Experts of a small language model.
Training: a variant of Adam for the experts, 234M tokens, 7129 steps.
Below are experts of layer 3 (counted from 0) of a mixture-of-experts language model. Rows are named router (the router's row for the expert), gate (a neuron's input weights, with its number), up (a neuron's input weights, with its number) and show model dimensions 0-95. Each number is 500 + 40 x the weight over its row's rms, rounded and kept within 0 to 999. Numbers have three digits each.
After each expert's rows: a language model's description of what the expert responds to. This comes from a sample of Wikipedia text that the model never trained on.

# expert 53
router:491424538450473509529506485551536511465436545451552495511502585533533449460483459510540518534483500542458459475541492490420502469509508468447484523434495526583601524553488523461466479453476500532480476548544524466602403525558529541498521531502435529488512528514495478593541500498533479493
gate5:526485516449486570454573471449508543424493499543473491435458484543539511564484452591471487487513519480435502538492510522472492468484513480441450462507520523538523559520549559528527504543501560561608460505532488501585541533510471501494481492440463560507526545549440448486567462531472541538
up5:530539486386493512479537521435507488458613459580492527448506478455477487531513463517517462467476505546529515520508485510573515514498501582583505469578492518535587456547490500494532443456553496463480488481493562555493531517502522501523518570531467539438489559486515524493475467489482567584
gate6:451542543494492514518537466561526480448564518539415543471519486570467555555511478599506593499547505438464454540476519525513568530482492485498484527509453522519457619501560517473514498493492530554505570538467455448571541533520477462470494486496463542556520498529461541530541488509528513557
up6:483473488499490504451519580483539493547420452516472545533522500556498444566428503504508496392505453536530534436514488469540522559570507474448490509500467493563481481504447505519523473475468561449599474509555579518468556522536527546476497424501494461456495493534447482499424527494451459536
gate7:527513511522455546518489513546481538550534525561488492528463463469470503495467457409540557473501500475499464517431486599462517514498481512476483568535510574477457534505483452544497438533429532465494530479474498482467549433486475454389447438576546512474486465458504444454446512527585491516
up7:455492477505485542458523413530433583561454504539495475474460523486542432504474475462497539468539427427557538433505532524462533495441489511495525520526450590487460529531543513482533464541455511508499505483492509454467495511552435464477451506475536501480435486522447539447493527585540436583
gate8:556498456501562575483515464572482476499485478481447453457529509458478524550549477515529440540513473504573412550525470526467513509444542493520538502485403439478472582519518539479518585504474508502489526478514513461538528456516465465531493530607484496514468460531464574535424483488473557445
up8:478515517542542466491471503469536536528539554535410506555514504531539452431481486466460590529546528504567444456506434509486516454487490512445451543551541445479461468482475506488436471512464562432530465426490539481498494456540573442482510435507559488508456459499383504511489499473467514515
gate9:417503474471439520440566507473519542473514592514548448501520573446490514475507515524481525499508481535568451482516412521517504520507512526486494445508538565425479478496513522490527535567500474488556520490536523386468499441521574473489521462555518459535439576504526559484509585495463472479
up9:477504480486464530430530580464490450529517507570490436525486535519537466485507570487461570541552501509472558476549488472562470565485488515478478471565494462558496528445527485460495507544611476488447478486513451424464564492490377560508475469524531471460543469527479484497492575490487478519
Of/for and capitals. Words like of, for and and, often fused with a following capital letter beginning a name, such as of V, in G, and V, | D.

# expert 41
router:432451460468415549486537491548555507412464537463591475505465508523502426536505460515472529524503505485544484444558456517423498557500496497468500465525500463520578425459490536456502528471515531573566524503584465467537413533521502464521506451468457477537458489520467447524502526465518490463
gate0:479510487544444489580565444436528490446519487518506462535443477568542558457529479522480526506552501444487482539516501485495573544560445450503470490508554507500489593437505510542537523496479533558554484529483537399550481438516482490505496422489531456549460427511527494491562464461547462534
up0:543529464533484474527501456509441455522447525384519441562563456509456533525549503490522494490529509526496487465566488472443514567552468513519475533508551522489453458479478533534509589530489522494569541498411487464501490423481464543531516475506514517560421477522550445461493446422499527436
gate1:510470526509464518517565480457514531480522514494475492494487525480494512567469494557499467529504507452507510461513564524507555593499517464492421414470456516562468556434492463522553458458459423560538551538537488488472526542535465443520443406461605508511559479506498467499491510500545493597
up1:511433483494511515448510434509523435461395499397489448479513489421548519545513493524535431467451503438491408447441605509473510573490515523494453443429512507529493519506493484533486441518506487533522521470496496477457485578493513428507514465497457522572462494540514477507462524513494538517
gate2:507503430510543512460501521500469482529520532534528551399481519509507535574511448523495420522538493458498543532549511540526612540429562487472448478495518562474515494439462507526453463531504542412600478455512491498480496527480526447457406533569478527428521506514544493486488513497509467505
up2:542540447487399475438380458508506535491433477476530476475528506525517525529453461509466479448459509504521489479514554470521490542506461496500488503455437499517428472448504471487494441477546569499580436562471474572523523506551415498453515473478530552527493420521507498477482409509526469492
gate3:448561565511476508504569460494565524508505518431466496520546452527514518561566492552477498422485405427552535484484532541432553509534496483482527472451465495510497525402451510505589450420436467536513501516500469543480509556458482472510533438501508488495483540562497514491499479556499541548
up3:529483507523498451451535417531447525439576583453490433484555455459523521479504519500427477506425461503548564464488487526479460498564512508473518474460545547498516543507522478485489510440449510494552559534538485516477494508495409535547510403512563467524473559502521506575541559489473509561
gate4:545487483481501493550527529444424532545524529456457472494482494496547528389521498420497403491470479488545470530515516535515475528420484429558434480487540529500483432553500413515491537493553455467501488515522441438496553494481479464458467503540545448453551537521529495428485523557474528454
up4:519463473533497560494556489513516474503507382542565574521539505479570501514508495495397493502609509511507538525515437517452472507479481513485537418385477521474499512486536501476502537534450534533557474556518555544540502471529456516497507464521602482455519441497547496487482473518538504539
Common mid-sentence words. Frequent words inside prose such as more, much, them, both and period, plus short opening word pieces and the digit 1.

# expert 1
router:448492520431469524526490458563510490493500528517491523479479578565528441541525445506520550561471497546501507521490478483500466461527451517449516516401486511535526519572506522523483461467461536543536521504585515482572435550598493469472454449516467483560507522490442567564525506460554412486
gate3:449571523500528534478471473562539511535485496464515571508589514503524465506497445485493468482516437456531542443470507497502520582561491409516495465481502494535477600435468532531498473476441525544459482533500508585485476553440566500502439469455473565467502513598505526482476505492425492523
up3:505514567541491473432526469539492548448519472454463457477547510511489461513437515544486530495410443492550504458470489532443466484552490504577490490530517530513506465551476445468481528482441551580521579610475462529444497480508465515550505429525499575525519573569524461484513526483468443494
gate4:545537459410548549551532491411459476507484512479464523495461489496538571478520484493527486480412427553472459495515483532453477543447482446570441498477457495540538435510450519484463521508461477568490470521476406484531540488502565487424420496559433481453510504525504479435524492491484526492
up4:455468504470511596455566471502538510498543442471548533447524444469527475483462438498416497529506495487489510512513531504520422475494498470443550510414494528470473426466571485430455534484486552522524472540522549562493496455555477480510491475522590483499600509523513499423548499494537541444
gate5:480443451469538569493621459473491563444487495453507504476467471563478529534550480562538458541524485474500511557488529476488480487477506448435452500532554525552463536536509513540509574514531616538528470500526546454557510511495515505478529471441461499510518533491510496582595450552536496516
up5:532447490514463540476502487462502522545540440543521484430435512551447456521481468537488499524504502565532596515481484524524561500532518527565481487599520547548483456536429513542512446466546530510471555539518596544454504498542541450469501522504441510515448563491530466501572512452511486584
gate6:463537489514533548486533479531535458483495467567406560415509495552498535612515470543489601496509503460477489555446497531522533571551491496441478515496412543566499543525524506432470506492476521550477586460486535464548484540501484501484460448482465496520557509512494477506550526527546453534
up6:501415581403433523492537526501546526544510549544487517535495572500502485526480474515521435446513551483529478455606475460519501473482508521457460500506511481510536539389523454509527453509524451480560439572498504548489520501502520484427487506447517469445522435530430531505432489522476494463
gate7:494531532514504511542458498510446536572535549550488516501466460496484572453496481456547581502454512474440506552414517605505510538554509484500494531447510533505451498496487427517469486522452518506480508560470536469459503486451437469444410437543545496513446538525490451443447530514575507436
up7:578515513484537455468532440446472578586475563568439537494482538518553487511440518459539570441511468505509471509506565522437506487470470441514451566496479608533521517492553488472496499526469516446520480473462522474486527522556493520469468528447481555512432471513451524447533499553549447533
Modal verbs, word starts. Modals and auxiliaries like can, would, had, plus function words (to, by) and first pieces of split words such as ang, qu, nut.

# expert 7
router:488422524425487483524533482502501526480505537490531498445496568466513469433508504556540500507451413579423476436556505560482456482522451404508443528438558533557556504551515473476475506475548482485499470574527470457539481481568528522497539534533481509475561490483445534448497562500526470463
gate0:428500500541457456472569435473499461494510480550511525516431462486554531477551492548498513571557468477490457575495524499563514518527431452482434514511496446519482556486425520584533485515480540509527498511501457494551458420536531502560489456520457544537555446441473489447467563523565513540
up0:523473477510484456511426518554428440478483478423555477548520512467507472493531544483482522479519464471414423447531526467428432512493444503481486542504525514479563462520515528529492481512507518462536504579475460467493511434557534530507575495557504517528565483398476477520394539490480466453
gate1:500449495480475520497586468496518513503570533492509534481502487433532478596468534513570525529556517468477516534536548496504549546595462486526429445552475529562475543417491517524528439471477489527502498546493487429465526524511454487482465404503567464444474498575508451492492479498490517589
up1:504484512486443496417538430481507479492437512394510504471520498527538495540469517486517437501509546450489495444432606555409435520524587526486474463490482597494448496486493486521538433496529489513483483526457559538470484530424485500489496458489438516520522479558558497514508506549501570511
gate2:504478440523552509375534556415483470515554476508509508439500575499456546527479437542563435502496534442493465524485553512494478541462553434489443463537543579495487518442462499535490487461479523459568529501502479510489502436488552457510430526539539526462507552469499549537475519522534502562
up2:557551456524493469496486415476482557466399479578514482456447529491476508509425421548537467449466504504570470512472534487507500542518476508547511534486461533477454506468452454525516452483570545507469496592469480598539472472516475501510516493507499490530513420511522439473512438478488595488
gate3:489561502504491524511510427497512469497414552484500509496569552477471541553519477547484556421470432438558538464503545515483459500550464460492468460532514544497479604460467469519583460502521570539488504551507487538473515537429501495509469442523489573465520563529451561514504513543468513578
up3:447477481530458554468500476552515508443500483498441476435571544490505455522540464492531453498514501462534504435453486510439493474486487546515529483473411546525448568567524523512483504493458462465505535486545517561494562489440557542542495403580497526426449528566514497501519570453567518528
gate4:577507493471513479559543492441469540537475517491485547535477510441519599493500509461490524451454511521467444458491481534445486516461422496508437528435490454537482445496469446469495535471453533529575490511506423403527495511469531488447479481565463491464523522580466460441483567474441501437
up4:464398503501449572537523476512525523501572446436532473491515473489491464461479497555469503542495544474506487444513508503533424478550542477442553513542498605476533481478562531471418591523505516474521499536529561503427503410552464459527496437527536485489534461510502501477513463548557501466
With/by phrases, word endings. Prepositions with, by, for and their the-phrases, table bars, decimal points, and final pieces of split nouns like c-age, f-ishes.

# expert 63
router:492502483446545555492554487437490495491498547453485578454503536564514486481549530553485463491528506507495462468562482571473555529516515525444460503457470545543538540514559537448533469466489494598541464527540498438603490522541556473485447525492494485487464592585518508522525583472494512541
gate4:534502498475494537505583478496445488493482539455378501529486447483540525439531515495531461504458496491446418439489498584461487530463510473522403525506551524539547461562469482490462509552495573515487529512502434514485492472508596508429487474560474511455512521506464455412520491514521522433
up4:458518435537479541518578503496576464504488386514470500495507567535557459503458452559462530489547487517505550518509516461484496505495502419461517479420462503507470574519536451492508513506505526502555472486547541505421516453507408503493533448536576441466542485502501435444513488474496586529
gate5:483467492449517598516561478502503583460528563555525556506425537519492485565507471547489499532526506543430488583538510479487487458532523520467452465504534501518486546490591487468543500491511582512572497489519485574575556514490516486486468492449516519448484615485459471505559499535522500547
up5:514493498468466540523494506491472462514576549572501538504430507480479467510540497484502464495522435546548530444525472581483452454504557549545465498584544574544535501553505421460513508504549512481532540474545467565513537517562585448501462546481492494443485563446527578525479508499510477577
gate6:453545516459550571456491517553524470479463504519433579419486461527526539535549491569502555490461491460460484539515532596487524550489500491504492482548471548527423554541538456453487512482492521573520569492473492486490524491506476444483461435475434501522549572472501509474569575435516522541
up6:502481529478417468490546580466517547568462490498459448549484500501479506588440463506456490548475512567517461403526507464540452509511438497475468496487483496549479414449531546508539482498498528425535450480547563461539555539507530547462505513517475524493514444576461509499416453561489496511
gate7:471512463535473490485491549525462553545524594508487513500484489518471549472512476453548579457518468431488435545502466592513599551490487456480507542494518566461456523490479449486480458495465521466509560537479445466470529418462472454513438458513564458492448460501542464422459570530519496489
up7:506469528489570503446511514487516571552470495509462470418486465554563456526472471500553498497545454480548459462525516506548531494447461444498436552507422572572519537509572523484477428520499487464533464491497478453479538563527534514510394473459510550537459522544457532457489535532568456531
gate8:504536476503446590451581474504481453492508496488451539443493515472474570466528507516440488486494514492478479478567459552512565500503489521467463512514407462462473524454480578490505597516460511512504429458538490495532583474547553444503416493509529488492531514571469526484452543423480526435
up8:467552499509497470451458447561464600573552494547438451568534523480460539470498466423542548556509506482484452450473461496532515436515461503501441552462474471537483463497518456440553505459472486485460541456464602470471563506526474474497533503478433521523440479465429515483513494483500550533
Person roles in biographies. Nouns and phrases describing people in biographies, such as ruler, pastor, son, "(born", "He was", him, brother.

# expert 52
router:422407496454494591520477446523544510484489552492490546441496606556466415457487472471513531511526510529463508460533501543423496481534522471477494526521484486574569528504476543457472537437476521531562542508534475497554500516575501488530512499515469491546534528502424520561548550474559455506
gate3:441613494483475546464507461509513527528451538453477511453521464531484503566511467560439517488447472394511476478513498505486504563544476481543473470445451541547460528451514488586535467509501488519514525527495435556513495590402498517496523465449481468428524519535480414511485496516497559528
up3:537518536529482494482539480542508514489522495436528466538564461442509484539493493540469470467429484469533477501449545476459485489513454485557511483490558574535499543566529514469466505478526556496553565590556465432437561546443494550504500408503581552496435478566525487486574512472461496531
gate4:580486495433528477515544448478438503530496552442490491533501502468488550435510495488528471529394534544428466480535480528423522538463436402574401491486460511529504473532469479457463493543514530495517466511495428483512508514447538482398469491584495531481527481488471495451487461500490533497
up4:500503476503447572498533431490543502489510431458509522479542464513517481507490519501403519532518553518495562509513488498538427471474560456383572467471510532459490503481552494425468566531532567476558497556552495525467474462541420497542495496506592464445513538505473545448517467504497553472
gate5:492444576501532587447569474405509542471536506516470565462429473524507526548496480620490470502519534494488467566509487443495479441484523517448461486516504544488503518479463526495500491487544613521589471468541550454533548492514513512508446483418451527500533518489492524501557482525535485530
up5:565538503503439456480514509451487467450554455589474523498465475529454523568485464463481515507535499528485487481511536447524440499457528608563466478595523486529528535555512503558537473499575465460535538489513560509443560497511538425510495508519471473459514592420569529481487522486522503497
gate6:466524472496529533538534513534554485501518465548398527429509469572528502554499515547491581458519514456560455529451506540456513555522477440472473508552429565531465560476497488491503495421466531520544629511461458507566512551521477504491506418478476466562524527508476496529489545516522528514
up6:499494511470509422419534541485512518553525477522527509514512528474528515561515452536566501457442471508484497385575517451526468541557416554504517472479441464544513442530473560501512485495451538428482454548524572481495585463508532520485469450506490508479543471508506483516402458462453541506
gate7:511496494503508535546443493504473551576565573599460470527468476533500538488493460443538571465510455453531499522438510594488552514504510464481469529505518574496438499504441464520493463496480542465475518529485462496477498434528435447493475481517579457412494510467566477431436525520559486524
up7:447443465515489494521508415508475594560519518583519525468457495498543438584482484468522510533537431521528476541472510531507537493429462512432512540526492520587497508509485481504471481512490486510461484513480499518515485555518535430494474464458504517516514522536505590431511524497562408625
Verbs and table pipes. Verbs following a subject, such as was, is, were, appeared, had, plus table pipe separators and slashes in lists.

# expert 2
router:465492546450489579482536473498501497487433502464590558510492547438498514486501428482500499443502466517404501518537545478501447509522504498496478473497504478575585509485509472472469526448499508545431445447576500444507407496490518531451497513515440564444540517583480435521506497534579499474
gate1:498484499483471537487547485501519546511512530486498487430434536498494527626431498530521488528533538438461509482519579539545529576561519505567426482465463545597504512474522518507555466499500463514571549487526490471473543526511467438447434476494562506456511569513514440495479518491531501586
up1:487452510531522491431489450547497434485481547380443493469467547481501467484484496460592416554474460427493454534485553541470480539493510476487486485485482587582506513492488496599534397516517533546510479506478500543474490572476536529507510511482463522481452472589472481478489500511507485465
gate2:505501503509585495419446550449466489464556516580526519481439520507493542558515504504514477494515469459591488537523472504471550535491562509454466487570567548516549488406519437521454460491494587457509537474545534531439462533468491442496443520517559520455545474484551506495467482480543524557
up2:481521427512449452473407519457542479567403499500557476462533450511503509420452451516458442482460573544515498465472500503459448531535453458537500541478508509475452530553443472490494429467528573443542485539462501506593448484535468474494437519463476490517515492489515504475487485523518579547
gate3:472475551488477549439515499443559559521449548454523559484519489547531477497490443550500523435517400427545449471451539508470537519533510485545518449472489476552470495464436474489537456523475489533441489563508461530457557515479527531429473490486461478479521566604451530532448467502490565523
up3:481536508501508486486481482517467515448561477498473487484563455462481458509463520509476504513440538501468574483509460501443428520547450453519484496435507533571442534593523445539534505502479497442559569576493495512480525531475456517549512399549572530554524544508461508490579563515502427547
gate4:508504514435563528488549526502446537486501512536437475509516456445485449473536505475507430442441473507491423476531515517424481553492445436556438500496513506532548423480458532460447513459511493511542517495517451442490475480529544432435506519573489462496542507599520445455480477510463519407
up4:501449451506469547463560479513532508443563496450517528471475506502539463432497451445456498536540519548518541539550505492519415539495491478493564474409513500488452501506543471493545525489506522469526442540518527531486516454476401507465537475534631526398545495487450513487576463509522477525
gate5:528520519486487592518591415435468525428495506524497496524516448528507521534499436561504516514460477469513402488507563484485505463547551542526463456514482489558458550591463545517498532510464531515506545528506497492554506485493503466515463496395444489445549500510462460527534446422494461561
up5:546518535471385520495472518496504460521548463565461502554549465508486528544503496483544471488460448495551495457473523586464481457536486546561528504585473558500568483547515461529517478542543496502509562482494604556455542474551538442472429544458415522462522536510522528491498515478534505462
Mid-word name fragments. Word pieces inside or ending names and rare words, such as Greece, North Carolina, he-ights, tarant-ula, Car-men, Clau-dia.

# expert 4
router:492478474461480496569472525529536513497498478481519437493456578515489488483535525505517586538484502570445451444543491473408424515505467492517439536430513465608580471518476513470489520481517440534486511493584462493542504490554497557475535536516408496482560497487433464512490557458551488503
gate15:516543491485486489477498512558457598553532522559509486522477471545472525535568530531518445480461498538511427494493485548465564565547527457533470482496508548506466592531492464529517551528482481443522440500452540497519563557530481481542431390519581449506510553503550534488422535506517514498
up15:549460434496458522508417528509483557482467572535532488580479481527423556515563520495475499465544521537527487539492438462506463452547531524487516546515514515498416491472459555541444459506544512452576450488499471563549486529471478518497511487543542454551562505459554482468560398471524477533
gate16:515485485506449535488550502490463541553521538529473541528455455455471616465579514523499581532463456599517570484527504520454515515472473521502453508497465502535546473485500475517447534575475529563554501497504537421513511492523466521407448452513502482453464546561525565491501456560491441485
up16:511503435508470507435501480549493496505601563545533482534517496454457471524604535456520423557516522462500467517527485495520505492517570545504492545513485491427575603491523481584487520560562490471521567512481542534559543483496442440522531540490534480497484457471544541473472434506499470478
gate17:451465490507454562523580500487500459453497464494464565551472424555486471529486497545563529579447534472482467508465542486443507484486511473499418429535430535496454494494447541502493488519507500551471543549514404478545554434457497487529474453498448513544438476531455483489578485497467470566
up17:542468489486478439439476503447452496507538488532494494476472484461588521473448454583536527503472513512551433518470526557574521475507469452493418545529466492493535576455519536487501489534485468575429535566467424527497565507482491484483528411491502426509516506456505519486522459557413512537
gate18:510494427528438583528529458457503477507505490468448558460510516483545484535524586550478465537479515507534464483521527470479554553572601448527493492511443529510507530404480516509488584479476511478534519473532456537455494519511464533491530463487532469440515450569418477564429508518470567477
up18:433428480442481608481469384525536541531501503518533487445466498516505513484532493481539468461614463514501499501461484535604496478523491517479487502488576453533462502543522422504477499529516523476541516454502447421463551518527488416516466492479507536467421466486476445510480466532471492518
gate19:536521521523505493542491489448420554492502463520557483526487473481470528469563478503502522531496492473506520535562568616529510434538565482483426552498482521520517456531476601513494517557559481520519572472566492546578466499527434543509485492521474510454527461534391503509484504464538435513
up19:587515478501512533498453507505546500523509514516473493487509496434479531416516470462537527555487508474544457515471473559416438506492415498500403517519471489539478511501484523530459534513534477557460450550527415513524532442530428509491556466492423505497529488504426441521415443492476490591
Word starts after capitals. Second pieces of names and words after an opening capital or letter, as E-ld-er, L-and-or, É-d-itions; also quoted "The and ", a".

# expert 14
router:459439489415500480535567447459457496482482499481524441470457556504512407561514502514530489522466465516501454508507522507448488534542553458441477490525482587548507522512463508469531526461456535533532515519541468442561445585546535533502460556459494528439525579553528501502511554443575505451
gate4:525524456444537521547506464485436509511453529423416529543500427465440567503510531504561490476457431510409485489482488597420431549500450465541451524511548533492455442522524491485491444471514539522487501532469445459485547476505514512492476493509482449442535491498500416464482536513466568474
up4:478442493476491539471526448585528473521485413479526571444508522486507472471488469474499482537549522530458476461495470511552398475504533477501506479480497571509543502421531497451531576540475537512533451616538498562488502441527457472499518487499525512505495457533498473407541444473560440559
gate5:485488523457530551459573468484457532444525502549495530466456521528543500587554519516509510553466550507516488536523545453496490519504515488494447481534552513580495596536519536466551495492467512559522443462513509502575508537473527490506431506411442525433540589526485424529592490509520512542
up5:494499608472479546475481486514489487484574520573441516481474508472470494498538418489478461475541464487537452479489497563535476439525518539595502476605521546526523499511507454534510479526631470450484523444531534485465505510476573482474483550485444499516469567455543570509473487525508493449
gate6:467498459503551563471535545478518483488548523479458498409445454534542487559480489576483541474501486481474450560467488513439537562502466428521539488467429526573463557510596497491489530466505533505536568533493500454568523528486473437489480429460472492560533479570514519528488550448477564521
up6:474494500484466466510517580498513503494519493525469555566507509538450560576503452464512457458534507497450486481562539463539487557568466556432462439554483554530552510451553500492532412474520542496512499488544564543516518502514587537427479527492500525480458481488465499519453555560523401441
gate7:520488459537467497524519486507449545569504571575462478524512489522474513496476489442553569506505482448446510536475497528519560568517528432494471495464528568467472509537472481521499444493442516439530528539459469480446516467472441481436447444558543479415477469462534508414440510533590450476
up7:517467407489506513462498434472511563559432504570506463462477507485587496516464487489525529485507460526518508479497534516539490484471471519450474563491465511498456525489531537441477406469444485458514480456482534534532534517531514448447432529474492584526436465468473581462488513516582449604
gate8:548540426521494572458521442480528451516480495429469487412537430470473483522546517540464439524526506466477514522530465513521513493487474531513509476454445428491493537486507437476501574507460500426466506464549497391514550473513519519522519472512516455488548434557495543587412482474463552469
up8:457496430575566420546479468552544541492513506513450501548551559449496534490527452458529523487492481469511507465514479519499540471439412509467525508521433463450498419518458475461449452491396548508502507463509554506471564482531563418519509472507463453501472417501464528465499460506510524549
Sentence ends, pronouns. Full stops closing sentences, often fused with word endings (-ation., ).), plus line breaks, headings and clause-opening pronouns like he, who.

# expert 28
router:500427503466485530528530481541535500431446559485560498529498594535526442458473461494517494537508465548484473489544525507415522465483504530496490531497496520560571534509557524551504493463490523545451472507543541374569456543548541506488479571541439519447504519549508524559539483509554482434
gate0:527451452475521451493555411454480449446485491531428490545466522460512460504474588503486535494559526445446452553442441501511579545498541445482499498515551513501479556385482546530521504486444557532486461463471537448522506435522507511476515415522496503493543483539477501532423498498520539511
up0:558492473492511468436452519487403444473495455423488441566532514461499486530500530524481503444485494511511541441543507380495458507475466454493454557477484568495517551531467529530500549477438477456541549508472489544470497471535480490502463441494538563534446488461428488516491558528477558407
gate1:513462433507453424503577487496448513482516502518496523458452496436514501605496487518470490526533484456466476468536491541467528591526520493500401433505488471530465519453457491549561479449497496542511545524511488498487580532521453432472454429468594509465498510545516451477425489531482513570
up1:525528486508513514438533477531484427492443469452508495439472504451546537480439461489564423506473502453477449475494593460508478551536537497490435437450452544533461462445517521582509468459497523555460449480499500491460502580497510499453536539478484556565483458573523441501479474462582536506
gate2:523501435534574470444526512484404485459498522517514485433450542487553541530558450523494507483528524532562466460510501554478480530506521498491455523500581520521562484430502453502480488522480587506501538476515455536477472541511548489410457538511470535402462531515498621443456537514515488491
up2:530607489499445444486453494502517529475436470483554465506516479472600536477510509504540535461491521503526458536518493458452456523495479462522489563501452497540423563470515535506476505510581612527516421529474483462539436533514488516490495512519508474470530446468527509582387502561492512527
gate3:456571447517503432456514507469500561509440535465530550469528482461502515502516469544489555435507451473492504444519531514420506549543450470543464492518501528547428539480429468530609461440514497538460487502492438499502530550452536556436513464447506488474500585525491546528476518515452578536
up3:454514540464490512500522441493511540531528547515448480451573390485487502517463481503492499495470521446542535510537587520424463500561505536511522502476513524553472508607535437474437550478449480445466586580550468519450492505505486571521448460504558536528479538534476461540532519462487481533
gate4:515491498458507538533557458459450522537475599544508483512505528456472550439485469490500482501413458529441415514487491547452544510489473499558416501503496513510563397496435484451490499486508532524498459499507465458491506494561498467380479536587496491442521503592526486472548491519482489481
up4:482455499522502575459557543514559493475515431419521511495489465493545503509509485462456485478509509514447576483529473523503428451501514398458504487445535565530431502484564478480499516486483561493503524541550535557493500418467427550544502445468521535470568503467485438394457473471526496502
Word stem and suffix. Middle and ending word pieces forming nouns and adjectives, such as Hisp-an, comed-ian, Entreprene-ur, govern-ance, and stems like control, develop.

# expert 10
router:439445497498491513488504538539583513486452586500518503468495590513515440496450451491517515509482498551445498478548475463429489493508461469503445537468527520603560450564532516470495453442495480495508489564558459502568468548578539488526502568495413483538518523510434511552545505498554473493
gate3:453555472437477521466496458471561485521467556493505587466537562495526475550476439531526456470503445431550470488505505501481475541498488437561485484492451507495452567483495479500585451459456569541495485578476457564529517549456492464452509437474477502447503565527507552557535477503488524590
up3:533500532445495475539464448465526476488412497481449479431550504511520469515535445498419505525451475552452523454490580540431500472519493497578487469533486559545473535561557496514466531547504592490597550590537493509444490497467513485473530468474533524452517530527530533556525555489481458473
gate4:536520479459535518498505563460504570519463527529498460540500443462477543498494494471487430495436514518442448507527488486491539534501396495521389482470558501553525442535456495394441471496447485493552512486513442513568499481549546441495439498587472512474533479526522494455505466486439517439
up4:487473474502486597486602426514473489448565398507497578479499479509560477504470478487476521466535455488467541489500485515496434520477530470466611493428486495448495484519571503478499524492447495496455462547557583519492496495486489551516539458475560511479559455534496476428499479506524551438
gate5:470403505443534501472562496450516574395482523529490487472479472547505487527509435544541463509497526517471510536490520449463509507492509490473448521541561575511539522537554555508479520510547597540567499503526477498570577513523533459484474466396480472484495539573523446512537518563523499523
up5:574503485479478522515533465448544456484547488541445494492516529485487499479591451507550443508459426505540528521483538526518493524506521585532470458601538560474525479527514488500502448466565540469520534554539518534414543475510544417488460551517451456427519576451527440522489553515505487469
gate6:439528511552540546505560486492538499530492572519446561418502495560542491491500480554472522499516465448512513562493479537508608519512508452441443466571412565549443557447554481481504547495507510506503562517487465492535553542534462438531510438482469517562533531495528502509536519459439518537
up6:503478456487448479521479552517471486484509393551465515547461458496512508545452528517527539448408464514521496482542509470544470543534468531482514513537464414484464501549501506536469476510433535506511497512564621541514524503473605473491432489519497482506516498519431494489414430465468448438
gate7:479510494503474483503479484524463559531502527586466483544504499527473563466460477418531604482506475452442508525459497548513528531527537484448463530483523532481435551515514444526507431528425542480436508494466460502452548436504429467509485452522567424436459539469533476447436514502576481521
up7:525497486446522483456513441472460593541506504586451489472475507553517405476499480454489509533540450513562493433516587481505501455446485518473467527510508545533518523488541473463438463571477525470510490450493535478508499473603456487490412487497479508495444502474474567418473547497546452562
Symbols and foreign scripts. Closing brackets, quotes, slashes and digits in tables and lists, plus Chinese, Greek and Cyrillic characters, as 昭, ἐ, ), /8.

# expert 61
router:467483488431439506497537522502516498520424462454552555469470507473582525451510456528564489512490450498476512512532518503515473540523496436501451524503464543560526492477552515462516511471537505591455502476561482461514413469558509587402446466495486508482495451567532508518515499496615507435
gate3:430562486551483488481506446448576495507501557429498570472554470426472512516547467520512474469450463434544507489472520550489497519521484467534436408443511446557442532453509483533544468443484479570483472506480486527496468492516568524462527412460477536514451576564512518468478510481485551476
up3:485468520557525501440503467495483570497547553511527490475557496493468445456447512535486494498489488503509526495476487495392422542519528472549507512521507553530420517587526577503503506498526532415548483573490457589415491490458470532478481452516556488499498501510501434568540552464457435463
gate4:522494535442472509504522494424476525461477504458422553544501459453521515460501490516518515452431489514480442443559496542517444523472474391563442522417509485532532445494437472471474513479535551486530455553507406467490503489463566460408479548546507516495517480539525485441537482503448509447
up4:540487494494472563548553440554570480526588431446471546514527509508568497497547455485507545485557498573553515556504506534514487458510539457449544483401497529472500579500495559446499552508486561503541501513500502565517497466514414531485539506531605483474530469490503431514508457512481483526
gate5:540431538467462539446647476500507578434510516462466498477493494512500516510546466598563514538496529518483487556546514489525497445553501554502489461547539573578512539554489481494519503520464540538565499490542542497543489506564494462491474485413422542505522501496480461541543490528470491488
up5:544538518493441496444511503491530507518580447546467479485494476470460494491519461455492516485514452519536536476521521541527463491492526637592505479626487522533518463588534412501551456557513474470475481502523562510494509481525526473459498580462441513467496588568503506515478506496496488474
gate6:478534505496476538535539524480508437496456519479458547408517452519520531471524473541485571425492499474459482552543520559485595583499468465506493486518523561502488585488535515472478559462468528541515588491436490460549506488532505499476510400461500445504533598541500421501511542467477492499
up6:482490469441460531532536524473463532500451535562545586514509466501463451574474444486512491487446450451450533473505498489516471504616546482490469514460460437574457483476462542463529490513487478468500479519511578507521524470554580541456513465509446573456531443576469517501477510523456427455
gate7:441474445505474529540465479517502531510489526539491581524479503535494521459458480527544613484489442485506524570465478557492561570530476513470508508444483558444422546483506420534513498473409511504477460509468494512454503438499469490437455458558593517470450496503529488462422530562528509480
up7:504458514471488498458545456472431560528486484638504482461482503535519462448480450462479563501550460542516486509524524476490489494496485500477519564479499578502499572521569492488542474564482512498519501486467536479485498522609523516491438484490526558483457456536504571520515554582601428502
Abstract nouns after prepositions. Social-topic nouns and verbs right after to, in, of, for, such as health care, drug trafficking, public, experience, poverty.